Experts of a small language model.
Size: 12 layers, vocabulary 2048.
Below are experts of layer 4 (counted from 0) of a mixture-of-experts language model. Rows are named down (a neuron's output weights, with its number) and show model dimensions 0-127. Each number is 50 + 15 x the weight over its row's rms, rounded and kept within 0 to 99.
Before each expert's rows: a language model's description of what the expert responds to. This comes from a sample of Wikipedia text that the model never trained on.

# expert 56
It responds to: Digits right after a decimal point or century prefix, like 18.67%, 15.66%, (2006), in percentage and results tables.
down0:77 43 67 31 36 36 31 31 80 29 51 37 52 27 56 45 70 61 72 66 59 55 43 49 63 50 47 41 80 59 56 35 58 61 55 76 70 62 45 71 47 63 43 38 58 40 63 41 68 47 70 68 45 70 39 68 33 44 62 55 38 40 68 61 14 54 38 60 27 64 68 45 52 52 51 48 45 49 67 38 52 60 57 41 65 57 40 40 36 33 57 31 32 55 40 59 33 52 45 40 41 64 33 44 35 55 99 27 78 34 28 41 50 54 93 34 44 52 29 46 46 37 51 30 73 38 45 48
down1:52 55 63 52 44 66 50 41 30 52 53 54 56 29 48 64 43 63 65 54 54 69 63 28 39 62 46 52 61 73 36 41 49 60 41 78 28 47 36 90 27 23 51 61 40 63 52 74 22 51 50 45 41 48 32 95 70 63 54 60 74 55 31 63 62 55 75 33 55 39 48 61 53 59 42 50 42 50 59 35 38 45 36 47 49 52 73 31 63 47 59 30 45 71 57 85 39 41 69 62 25 68 36 47 35 26 63 59 45 34 55 50 30 37 45 28 34 30 32 39 54 35 77 52 42 82 27 72
down2:44 69 78 53 37 32 27 48 67 47 68 63 43 64 65 40 37 72 56 40 51 41 71 52 50 50 32 42 53 40 50 37 50 98 69 43 56 62 60 50 54 55 45 29 49 60 42 27 78 66 71 67 57 36 49 69 64 47 47 49 37 36 63 65 68 36 32 51 23 48 31 41 40 60 30 54 41 55 55 32 69 60 34 44 50 53 37 61 12 69 41 53 50 56 63 35 31 74 45 34 91 54 21 23 40 40 53 29 51 65 66 49 34 19 61 34 60 60 66 42 65 54 26 47 53 52 46 75
down3:65 37 47 49 70 51 64 41 83 59 63 47 25 68 53 61 53 66 82 53 50 78 57 62 53 34 61 32 63 69 58 56 52 48 53 35 40 67 43 36 55 71 50 41 39 38 98 53 32 50 42 67 46 63 70 56 45 49 29 75 34 31 50 56 26 60 19 54 49 32 52 58 67 56 05 52 79 42 55 46 42 45 48 69 53 39 41 79 44 49 57 80 48 25 81 38 31 56 56 63 41 47 63 62 69 22 56 27 36 59 52 35 40 45 44 64 75 64 58 60 60 43 54 67 49 40 48 47
down4:39 52 37 40 56 71 35 45 57 73 21 52 54 41 55 43 46 56 59 23 45 38 44 49 25 59 63 41 32 54 54 56 50 34 39 67 28 58 39 59 25 64 23 40 32 41 52 40 22 37 75 53 54 59 21 56 44 48 45 40 66 73 39 75 40 45 57 45 31 66 45 65 65 49 51 29 40 46 23 48 79 53 59 48 64 68 52 65 51 43 45 44 27 53 51 10 49 39 53 71 87 67 34 18 66 38 52 45 61 62 84 40 68 51 32 41 55 47 52 71 61 68 72 48 54 47 91 56

# expert 55
It responds to: Capitalized words and name pieces starting sentences, cells or field values, such as He, She, The, Che, Ch, and "Heat" headers.
down0:75 67 49 37 73 48 21 58 61 56 42 57 39 55 71 49 65 61 55 39 53 37 64 51 49 54 60 56 54 39 63 73 82 61 53 64 40 61 69 61 59 57 67 39 74 33 19 33 42 34 63 38 75 37 34 66 86 49 59 69 53 35 52 59 46 62 30 64 59 42 43 68 53 25 49 78 60 47 51 68 72 22 54 54 36 57 42 73 48 66 33 54 67 54 41 70 57 60 55 38 35 24 42 79 50 66 37 44 72 58 33 34 57 45 43 43 16 52 31 49 40 45 42 73 44 12 73 61
down1:63 36 52 46 54 45 47 52 44 50 30 68 44 03 27 28 51 54 57 10 67 27 45 58 64 53 56 46 53 64 40 58 67 59 26 46 53 28 59 41 45 32 43 36 33 49 55 76 19 46 63 54 64 79 72 77 44 39 38 68 40 34 29 65 49 42 50 28 60 54 73 50 60 56 34 58 54 51 46 56 47 54 20 58 30 19 44 52 54 55 46 55 35 32 62 74 54 43 67 36 06 66 67 60 73 45 62 44 43 76 60 57 34 56 45 51 42 43 44 80 57 25 53 62 62 41 64 52
down2:33 48 36 58 40 37 29 70 43 27 29 82 44 47 57 58 48 55 33 39 81 43 69 56 55 50 58 32 46 20 35 47 68 49 44 39 80 58 73 39 46 64 84 53 39 53 74 60 60 33 28 44 60 33 34 50 71 51 55 45 24 47 51 24 79 51 76 47 50 52 46 35 32 57 49 81 51 56 52 67 56 67 32 43 59 50 45 59 48 21 45 39 25 55 45 39 44 42 75 74 72 65 59 42 61 51 66 43 34 57 56 65 48 37 63 81 51 73 52 47 46 38 56 51 56 39 59 01
down3:32 59 41 48 43 45 26 62 38 55 60 29 45 35 34 53 30 50 35 46 73 57 55 59 46 40 41 61 35 59 29 66 39 61 39 46 47 42 69 55 28 62 32 36 58 46 68 47 32 37 58 42 57 63 41 41 48 46 49 32 50 43 21 47 81 60 62 52 36 47 37 55 65 38 47 82 83 38 37 31 57 33 49 35 68 38 56 54 65 13 70 41 57 62 49 52 70 30 44 87 58 77 88 48 40 66 27 35 35 45 55 54 54 61 39 31 59 70 74 66 06 65 36 53 30 35 56 46
down4:51 25 37 58 55 58 60 36 64 57 69 44 34 56 58 74 54 33 57 69 56 27 45 74 42 26 39 47 58 51 72 30 54 71 36 55 46 37 48 72 60 49 51 62 41 35 59 46 36 64 48 59 46 48 28 68 59 50 36 28 53 31 51 63 33 35 47 55 47 53 48 35 89 53 31 53 64 50 27 46 68 26 39 53 61 56 60 48 38 21 64 89 32 16 60 49 51 45 77 23 38 48 43 48 29 68 33 21 20 62 33 30 39 38 42 49 64 35 53 25 53 54 57 68 24 25 54 36

# expert 42
It responds to: Sentence-final periods, commas, sentence-opening As and heading endings, Latin prefixes sub, ad, pro, and Thai or Lao script bytes.
down5:54 49 75 65 50 41 51 26 48 42 41 66 15 63 49 35 45 19 63 32 49 52 49 43 68 21 62 41 45 37 40 62 45 44 48 66 71 48 34 25 51 45 39 59 37 51 66 23 26 46 64 65 38 27 47 67 49 49 59 69 56 54 41 62 60 69 70 47 40 36 49 71 60 67 45 42 64 51 60 50 30 56 51 50 48 79 66 16 34 65 44 70 41 15 42 73 51 36 70 45 24 62 55 55 51 26 44 35 67 52 41 60 39 75 67 47 67 21 42 68 47 72 45 46 32 27 68 15
down6:32 46 68 37 45 56 38 40 48 47 61 44 42 38 40 41 38 63 52 41 50 32 67 30 72 33 41 79 43 42 48 74 49 48 60 57 43 78 60 33 38 43 74 51 59 58 84 50 54 64 64 34 63 21 61 62 74 28 26 39 59 54 56 50 21 52 63 58 56 55 73 45 37 61 86 49 39 46 59 78 62 51 60 21 70 58 59 35 41 51 14 47 57 42 73 54 47 57 82 61 41 59 41 36 47 61 63 72 82 38 45 42 91 42 19 44 74 50 43 58 50 55 44 69 43 56 41 44
down7:48 44 35 48 66 38 35 49 51 44 47 36 26 61 51 62 47 48 78 33 41 57 65 54 47 37 47 50 54 28 50 41 44 53 24 55 44 54 50 49 39 58 52 70 49 54 83 36 57 62 57 63 69 77 39 60 55 45 56 23 62 44 40 87 52 29 66 29 31 71 46 54 61 48 37 38 58 76 41 38 45 22 40 65 41 66 41 62 64 35 70 43 48 74 27 66 26 39 41 17 52 63 56 68 44 65 67 74 39 57 42 44 86 37 48 41 70 40 27 42 89 61 53 26 24 59 27 68
down8:41 64 57 44 56 61 41 56 56 88 41 71 92 90 49 28 46 17 43 37 42 64 06 43 35 75 72 57 56 57 61 63 67 70 49 35 45 76 21 54 58 43 67 50 50 31 31 57 75 35 46 43 65 35 50 75 63 54 63 68 47 34 47 68 65 46 41 77 31 72 37 46 50 50 71 69 43 54 36 47 45 73 36 54 42 50 55 57 40 34 57 55 58 39 74 45 50 54 38 86 51 41 36 61 37 52 57 51 55 48 80 54 66 38 41 62 50 59 36 67 53 60 58 45 52 37 43 59
down9:42 35 69 59 50 51 40 24 67 63 68 64 46 46 70 40 32 49 62 66 54 51 30 43 57 51 37 50 47 70 57 74 66 37 45 64 55 67 52 75 55 48 35 39 67 62 61 30 37 38 26 47 63 62 19 47 30 34 49 31 56 39 26 51 39 26 66 52 67 53 64 52 61 63 49 55 80 66 43 62 19 69 67 62 54 45 44 59 36 47 68 54 51 33 47 61 52 50 55 48 34 50 29 36 39 54 58 61 44 72 43 64 51 00 52 10 86 50 69 60 33 18 38 52 43 51 31 40

# expert 47
It responds to: Thousands commas, pipes, semicolons and decimal points right after digits in statistical tables, plus million, percent signs and Australia.
down0:46 54 35 63 30 98 67 51 53 66 60 46 42 72 57 90 60 46 46 40 22 37 69 51 56 42 35 43 49 30 16 28 55 14 52 57 69 73 42 34 44 40 62 72 50 26 45 47 28 64 28 63 47 42 75 35 23 45 56 59 44 56 58 35 58 69 44 39 52 45 69 36 38 42 46 57 52 76 49 61 53 58 48 46 40 54 68 42 36 38 55 34 59 32 66 29 26 61 66 50 51 39 41 30 64 32 59 46 42 50 40 40 76 45 23 21 63 55 48 59 53 58 58 58 11 49 61 50
down1:56 65 41 56 11 33 13 42 54 61 26 27 65 61 55 75 49 80 34 61 47 66 38 69 52 39 46 74 40 59 64 46 59 65 56 38 42 57 62 63 72 24 46 57 63 34 67 31 53 75 64 58 53 59 46 62 87 44 43 53 39 63 43 67 55 27 68 56 50 48 60 38 57 43 15 33 41 38 37 35 29 31 55 52 34 58 43 75 61 52 61 39 30 49 62 60 74 40 58 55 39 38 51 41 51 36 33 62 38 86 54 51 66 52 40 16 44 65 27 65 51 28 47 63 35 42 73 42
down2:81 55 26 69 51 36 26 33 88 38 42 48 59 34 54 24 48 45 30 20 80 70 53 46 72 37 25 32 30 19 67 59 30 43 82 44 54 65 58 61 36 38 63 62 55 63 41 50 71 27 61 42 40 45 66 53 44 44 60 36 42 51 30 57 34 19 47 46 43 63 64 53 56 58 21 42 26 46 69 51 52 43 39 57 68 42 39 33 24 49 42 48 39 53 59 28 59 28 57 68 49 19 63 53 35 69 48 34 54 30 46 56 51 32 29 64 62 47 20 45 49 45 46 38 46 46 49 41
down3:48 81 39 37 55 42 41 44 38 48 76 48 63 59 72 47 52 57 54 54 71 76 71 33 51 89 73 46 43 61 54 45 44 52 20 43 43 31 48 83 44 34 33 32 42 38 43 40 64 33 60 36 49 48 44 49 50 68 58 46 42 69 35 31 62 65 31 38 42 71 48 68 72 27 75 56 43 63 56 52 67 64 71 52 27 51 68 61 69 28 32 85 56 72 50 43 35 75 55 62 72 55 58 23 59 49 21 60 58 47 63 65 49 46 75 59 47 38 40 65 49 34 27 56 52 56 82 52
down4:60 49 27 41 58 42 48 53 55 35 82 55 34 48 36 51 66 61 62 51 34 61 60 66 59 32 53 50 28 48 25 85 54 33 53 43 46 31 45 44 63 48 36 56 45 38 53 15 49 57 59 31 33 19 43 51 43 60 47 46 27 27 59 68 56 44 62 52 21 69 26 46 45 58 69 47 37 47 33 85 53 47 79 53 44 57 59 49 56 28 81 46 77 41 06 44 47 44 82 50 47 67 62 60 49 59 65 73 40 40 53 40 46 38 45 56 28 53 70 63 50 47 68 35 21 57 17 58

# expert 39
It responds to: First names and name parts such as John, Rich, Pat, Fran, the Johnson or York pieces in biographies, and nearby "was".
down0:57 60 19 59 33 81 29 36 35 64 31 42 42 46 55 57 53 55 55 56 49 53 68 44 40 50 74 45 49 44 57 39 58 56 58 37 31 36 39 49 26 39 43 60 49 78 69 49 55 30 81 64 56 40 19 60 34 66 55 33 47 65 36 18 83 58 65 55 81 41 46 45 59 37 27 47 53 66 20 51 44 72 52 60 58 46 63 15 50 46 61 36 39 25 82 39 61 61 43 74 39 19 66 55 49 34 63 62 51 57 54 53 56 27 41 47 27 52 56 60 73 35 42 87 46 49 40 54
down1:54 63 48 37 34 46 46 40 65 59 44 37 61 62 31 45 19 65 58 45 76 37 65 43 53 34 55 26 32 61 38 40 51 65 56 69 68 66 69 53 41 44 41 59 78 62 35 50 26 63 74 42 48 47 67 54 71 34 38 56 30 49 45 67 56 26 53 59 45 88 33 46 33 55 72 73 85 82 54 29 53 71 49 54 57 81 34 29 50 58 58 77 49 52 42 44 63 45 34 48 25 66 47 47 25 35 57 54 47 51 56 31 50 46 66 71 17 21 53 30 36 44 41 26 60 66 56 45
down2:30 74 77 39 31 71 51 44 16 52 38 59 62 52 56 35 49 71 11 18 41 61 24 41 53 63 78 33 45 54 53 63 48 35 31 60 66 64 59 60 44 56 68 60 33 49 44 62 49 63 51 60 58 79 55 55 60 31 52 50 71 56 18 65 64 58 39 28 42 45 39 50 45 46 46 78 56 43 21 79 40 55 70 48 49 52 63 36 54 55 20 49 49 50 67 21 47 75 54 37 44 42 60 37 35 33 71 77 63 57 45 52 32 42 54 29 36 69 40 52 57 52 33 69 43 73 48 75
down3:42 67 85 49 44 63 52 15 33 51 64 54 26 43 56 37 67 54 65 54 28 57 40 71 41 36 51 49 54 56 49 29 91 39 39 42 37 58 50 51 54 40 54 49 61 79 33 53 82 73 55 77 45 76 64 35 63 49 51 43 54 41 96 55 48 53 32 59 60 49 53 50 44 36 41 53 68 72 58 55 41 21 64 49 34 49 34 39 73 67 44 55 53 40 67 41 26 67 20 41 43 48 38 77 53 34 33 35 68 52 55 44 30 31 23 37 47 63 58 76 37 62 59 72 43 36 62 55
down4:74 47 58 46 73 34 99 74 51 47 36 33 77 31 21 58 59 60 42 44 23 44 31 31 58 38 20 46 67 37 77 50 76 55 72 50 43 56 37 25 29 61 77 51 55 66 34 66 57 63 53 79 69 77 40 47 54 47 30 13 53 42 58 57 55 29 33 45 46 53 50 40 36 45 52 63 48 43 77 51 53 45 48 71 56 44 56 63 38 54 33 41 59 48 67 39 38 59 34 68 33 60 48 35 27 51 26 34 43 56 40 56 59 58 51 48 72 46 70 57 39 38 56 31 49 56 71 50

# expert 14
It responds to: Function words opening a clause or infinitive mid-sentence, such as to, that, which, who, not, also, and commas.
down5:44 66 42 49 15 28 39 33 32 62 70 40 42 35 53 53 25 55 48 61 34 56 41 55 22 66 49 37 41 43 66 56 41 68 55 84 41 35 37 25 40 33 57 58 41 58 56 48 28 33 41 60 38 38 55 39 41 51 41 74 85 59 16 39 35 14 62 58 34 71 62 58 66 66 46 48 33 28 79 52 60 24 30 66 51 53 52 41 50 72 55 56 47 45 61 77 56 55 53 32 19 61 54 61 22 37 55 65 64 43 55 45 50 69 32 31 65 32 51 59 43 49 55 65 72 60 52 76
down6:54 57 65 59 24 43 67 47 57 40 34 42 44 35 45 53 59 72 42 45 59 41 38 33 37 74 43 58 55 54 44 43 39 69 32 50 69 67 62 61 64 70 63 61 30 50 51 59 43 59 42 46 44 23 54 68 65 45 47 25 10 60 30 29 44 23 37 65 46 35 48 46 38 43 32 60 51 77 58 58 74 36 48 59 49 52 40 78 45 34 60 43 55 82 30 34 51 15 56 28 38 28 75 44 59 44 56 53 71 51 23 17 23 71 35 72 32 53 56 62 69 81 43 36 55 48 65 55
down7:14 47 52 09 46 47 70 44 63 31 40 53 55 36 71 66 45 27 45 59 54 40 43 61 44 65 50 56 60 53 54 70 42 55 31 43 59 51 68 68 53 67 58 40 37 49 36 81 52 31 70 56 27 49 22 41 56 31 41 42 68 52 28 50 53 57 58 59 49 61 41 64 29 63 29 61 75 42 61 47 71 72 65 59 65 52 47 41 43 24 60 34 58 68 84 40 53 42 54 37 54 55 59 57 32 41 48 53 43 58 49 51 70 29 48 27 32 29 70 74 62 81 66 51 37 44 00 33
down8:59 51 42 52 61 44 62 31 42 56 35 51 13 18 32 25 63 43 44 46 20 45 70 53 58 42 54 55 41 45 73 59 53 06 49 48 64 17 73 44 65 47 37 47 12 74 91 59 37 65 56 49 29 49 75 48 49 64 36 26 43 66 62 66 41 40 60 58 31 42 47 55 59 50 38 33 30 39 53 57 57 48 30 14 68 42 41 76 62 51 44 44 45 62 37 32 65 33 33 57 57 58 73 69 54 52 45 51 33 62 47 57 57 58 46 36 48 55 33 57 18 56 37 50 36 64 67 59
down9:40 65 48 55 31 63 49 45 37 66 23 51 61 85 60 52 40 75 43 72 82 70 69 31 74 34 46 49 69 37 35 54 35 26 51 52 66 36 73 32 45 71 44 28 57 23 34 52 61 49 51 51 42 47 16 32 62 63 44 32 46 43 56 49 57 44 42 61 55 34 44 48 40 59 52 54 31 48 70 36 57 58 67 43 66 72 47 42 86 78 47 71 19 59 53 21 50 48 37 78 44 50 37 61 38 43 64 52 72 57 64 74 33 56 52 21 59 49 37 40 46 32 54 30 61 57 74 32

# expert 20
It responds to: States after United, U.S, and digits in years, ISBNs and score tables, plus verbs like played, took, win.
down0:86 55 62 59 56 51 56 35 45 52 60 67 52 52 54 64 63 60 54 33 34 22 58 53 37 31 39 50 53 59 54 58 51 62 34 32 49 37 43 52 51 62 48 38 67 73 60 63 47 50 51 75 85 61 44 47 60 47 51 57 50 53 42 39 27 61 37 33 55 64 56 16 45 38 53 27 55 68 69 46 57 68 67 35 41 60 84 35 64 52 29 48 43 36 06 63 75 62 36 72 72 72 54 56 66 75 37 60 74 40 39 39 63 72 86 79 78 45 43 55 63 54 36 46 50 53 78 63
down1:33 49 55 67 31 73 66 67 64 89 66 39 46 48 38 48 57 46 60 52 53 36 52 71 37 33 49 41 72 53 33 68 47 31 58 22 75 43 44 56 51 55 65 43 49 53 39 58 68 86 60 71 73 47 45 38 61 13 47 62 42 80 55 28 32 53 68 42 62 53 42 53 45 33 48 41 41 10 59 52 49 46 57 58 38 28 70 43 79 48 57 64 48 57 55 56 49 66 68 59 43 71 74 62 30 44 56 52 53 45 49 44 57 36 40 66 54 51 59 66 54 43 92 63 03 53 62 67
down2:46 57 63 46 32 45 59 56 38 41 66 78 53 41 59 55 59 61 56 43 66 49 39 50 44 23 30 68 52 53 43 41 74 79 52 45 57 45 30 58 75 30 76 62 40 56 59 52 44 61 32 58 69 65 46 59 70 45 55 42 67 38 34 42 25 29 50 58 43 34 22 63 60 51 75 67 49 32 33 33 56 41 34 57 20 48 61 36 55 69 64 53 45 38 47 81 27 40 45 45 16 13 26 69 70 72 62 36 76 40 51 64 32 48 50 56 52 54 57 64 24 67 36 11 51 29 57 53
down3:57 60 54 46 52 57 63 43 51 74 34 47 51 37 39 41 49 56 55 55 44 69 14 63 51 75 62 62 50 53 45 71 43 48 30 33 63 38 45 64 15 52 53 59 39 23 51 53 50 44 73 78 18 50 65 75 78 48 34 78 33 48 17 40 18 31 72 66 64 40 36 66 83 22 52 59 71 47 21 48 21 72 58 40 39 45 43 76 30 46 25 32 42 60 42 53 62 40 52 61 41 47 41 46 41 28 39 68 48 65 42 47 44 71 31 63 53 46 73 57 46 48 51 46 51 51 38 60
down4:24 53 70 41 61 19 55 49 60 26 55 34 32 66 46 63 48 58 35 35 44 23 39 49 72 28 26 69 47 36 89 34 36 42 54 41 57 81 49 47 36 52 41 59 37 56 64 39 72 47 70 25 47 52 35 73 46 37 36 59 54 53 32 37 56 38 47 59 84 55 72 44 60 40 15 89 45 62 43 86 53 49 61 35 42 40 56 46 49 62 69 57 59 21 58 44 42 51 63 53 37 57 42 93 51 79 56 56 42 67 39 69 59 41 52 35 62 61 49 40 53 46 60 64 62 55 50 46

# expert 44
It responds to: Single capital letters or short word-start pieces opening names or table entries, such as U(mayya), D(om), E(nd), Ad.
down5:38 17 79 39 49 23 43 48 52 32 14 57 26 39 62 36 47 72 42 68 50 69 66 80 49 52 56 63 47 64 66 49 73 53 36 54 47 25 35 50 50 55 71 49 58 42 65 68 45 50 41 50 50 57 69 71 43 64 66 59 61 48 44 46 36 36 54 36 72 55 29 30 44 47 51 44 71 62 28 45 68 84 39 58 38 53 27 45 36 25 67 51 61 46 51 31 52 61 51 83 39 41 67 41 66 52 25 55 42 33 30 48 11 39 25 55 58 37 43 71 49 60 68 50 40 21 75 53
down6:76 27 43 24 41 24 46 32 33 65 70 47 40 60 41 66 46 68 47 52 60 65 52 38 53 61 41 61 59 51 61 53 37 49 84 50 71 53 82 49 68 47 36 58 86 54 58 48 33 64 62 74 54 68 67 56 79 63 70 48 41 66 29 51 15 54 51 65 33 54 43 55 44 57 18 34 48 45 45 66 56 46 39 73 39 38 30 81 42 59 44 37 54 40 53 45 35 38 39 44 55 81 49 31 40 32 34 79 36 78 48 35 49 74 62 41 52 57 40 50 61 42 59 48 07 44 59 42
down7:48 79 60 57 31 63 32 67 27 57 63 51 32 52 52 61 36 39 38 83 54 03 29 47 59 43 63 76 51 21 15 43 36 44 66 45 54 47 55 51 69 34 39 41 47 32 52 57 75 62 56 34 44 62 39 38 54 59 48 58 57 22 64 55 64 77 37 36 57 41 33 46 47 30 64 50 42 58 46 74 49 38 51 48 83 41 75 58 61 53 38 64 36 50 51 72 73 33 45 66 36 39 46 56 43 39 55 23 52 54 40 83 24 59 56 26 65 54 34 69 46 39 64 53 34 30 75 54
down8:47 74 46 47 46 49 26 43 53 70 24 50 38 58 40 69 52 64 51 74 27 63 46 47 01 62 42 50 61 46 70 46 27 41 37 54 29 34 55 38 45 32 30 48 47 52 64 33 61 48 51 65 58 57 41 48 36 61 42 72 73 51 77 48 97 24 49 52 70 45 45 56 53 57 54 54 49 76 39 29 69 37 24 44 53 65 32 51 71 54 42 32 74 40 53 75 33 71 41 68 33 52 49 55 46 58 33 52 34 78 43 53 24 75 28 63 33 18 58 45 47 33 53 46 61 37 57 42
down9:46 70 68 52 50 68 58 52 76 28 31 09 39 32 23 51 56 52 46 47 51 54 60 33 25 55 57 44 40 46 41 35 72 62 48 76 23 56 48 69 50 59 54 70 46 73 31 36 51 56 69 47 57 37 51 36 64 36 50 47 34 67 53 36 23 47 56 54 41 58 59 59 59 40 57 41 72 45 49 43 34 77 79 40 88 25 53 51 29 62 58 37 54 48 65 32 69 37 46 33 54 62 72 19 41 43 34 71 36 43 32 47 50 23 26 53 50 53 63 39 37 38 50 16 69 77 68 58

# expert 12
It responds to: Pipe separators between table cells, plus semicolons and colons dividing list items or fields, such as "Released:" or "1998);".
down0:53 67 70 41 55 47 58 90 56 35 65 49 69 36 48 66 63 84 51 50 24 58 36 40 48 43 60 50 63 76 44 51 80 56 50 69 41 42 34 57 42 69 52 51 51 38 57 54 76 21 50 55 27 28 19 56 67 57 55 39 54 59 54 68 66 55 65 38 90 59 33 42 42 51 68 51 49 51 55 52 39 58 55 56 67 65 37 39 38 65 50 47 36 40 59 31 29 87 54 32 72 69 48 66 22 67 62 42 36 56 70 50 47 33 54 70 60 39 60 69 40 67 45 62 62 40 70 08
down1:25 71 68 59 70 27 65 41 42 33 20 42 45 31 57 20 62 43 53 58 41 40 37 58 67 40 54 30 43 39 67 35 33 19 35 54 44 63 42 21 42 48 56 77 48 50 61 54 22 10 35 58 44 73 68 36 80 87 47 44 48 36 43 30 44 46 62 47 30 60 42 41 39 65 55 45 30 37 36 47 57 65 50 30 44 46 25 27 73 45 61 43 68 59 35 57 51 36 52 61 43 39 24 17 66 59 62 32 63 52 57 67 52 41 54 38 72 55 32 60 40 48 60 43 43 26 62 44
down2:67 61 61 85 68 40 31 56 32 59 49 63 32 45 46 49 54 47 67 61 53 43 47 45 44 07 46 40 48 58 61 51 61 64 46 29 52 34 42 64 53 39 72 51 85 58 39 16 58 49 66 63 44 46 41 38 48 33 48 43 63 56 54 85 32 45 73 54 39 46 68 37 41 58 89 64 36 74 56 09 22 70 58 68 46 69 55 55 47 69 23 57 56 49 59 31 43 15 19 38 52 43 50 73 31 48 42 51 43 32 48 41 55 47 42 44 54 63 64 49 39 65 64 43 77 51 31 45
down3:79 55 42 56 34 65 41 57 58 50 76 63 54 38 43 44 53 56 29 52 65 49 53 94 35 38 33 42 38 70 51 47 66 63 49 39 55 54 46 54 63 69 70 36 47 59 93 66 73 46 50 51 24 61 61 49 27 48 24 50 63 46 64 55 47 54 42 35 52 47 09 74 44 60 53 42 20 27 53 68 67 28 49 88 50 53 35 40 66 42 64 52 53 39 54 59 68 55 46 62 32 54 43 61 47 32 65 50 56 80 60 82 59 60 30 41 57 40 59 58 34 56 48 78 65 42 13 45
down4:57 35 63 56 59 43 50 48 64 37 71 44 25 76 12 74 57 29 61 63 66 51 40 57 26 36 42 55 59 71 71 67 76 49 65 51 44 34 35 43 50 60 61 74 47 58 83 43 52 32 60 47 61 45 32 66 28 58 76 68 51 70 61 32 52 27 64 67 42 50 42 54 45 53 35 59 56 18 44 20 73 67 74 47 68 51 60 44 84 67 30 37 57 50 60 45 68 42 71 57 55 48 61 21 43 14 49 62 45 56 49 48 50 48 63 62 79 47 47 46 51 61 36 46 71 76 35 43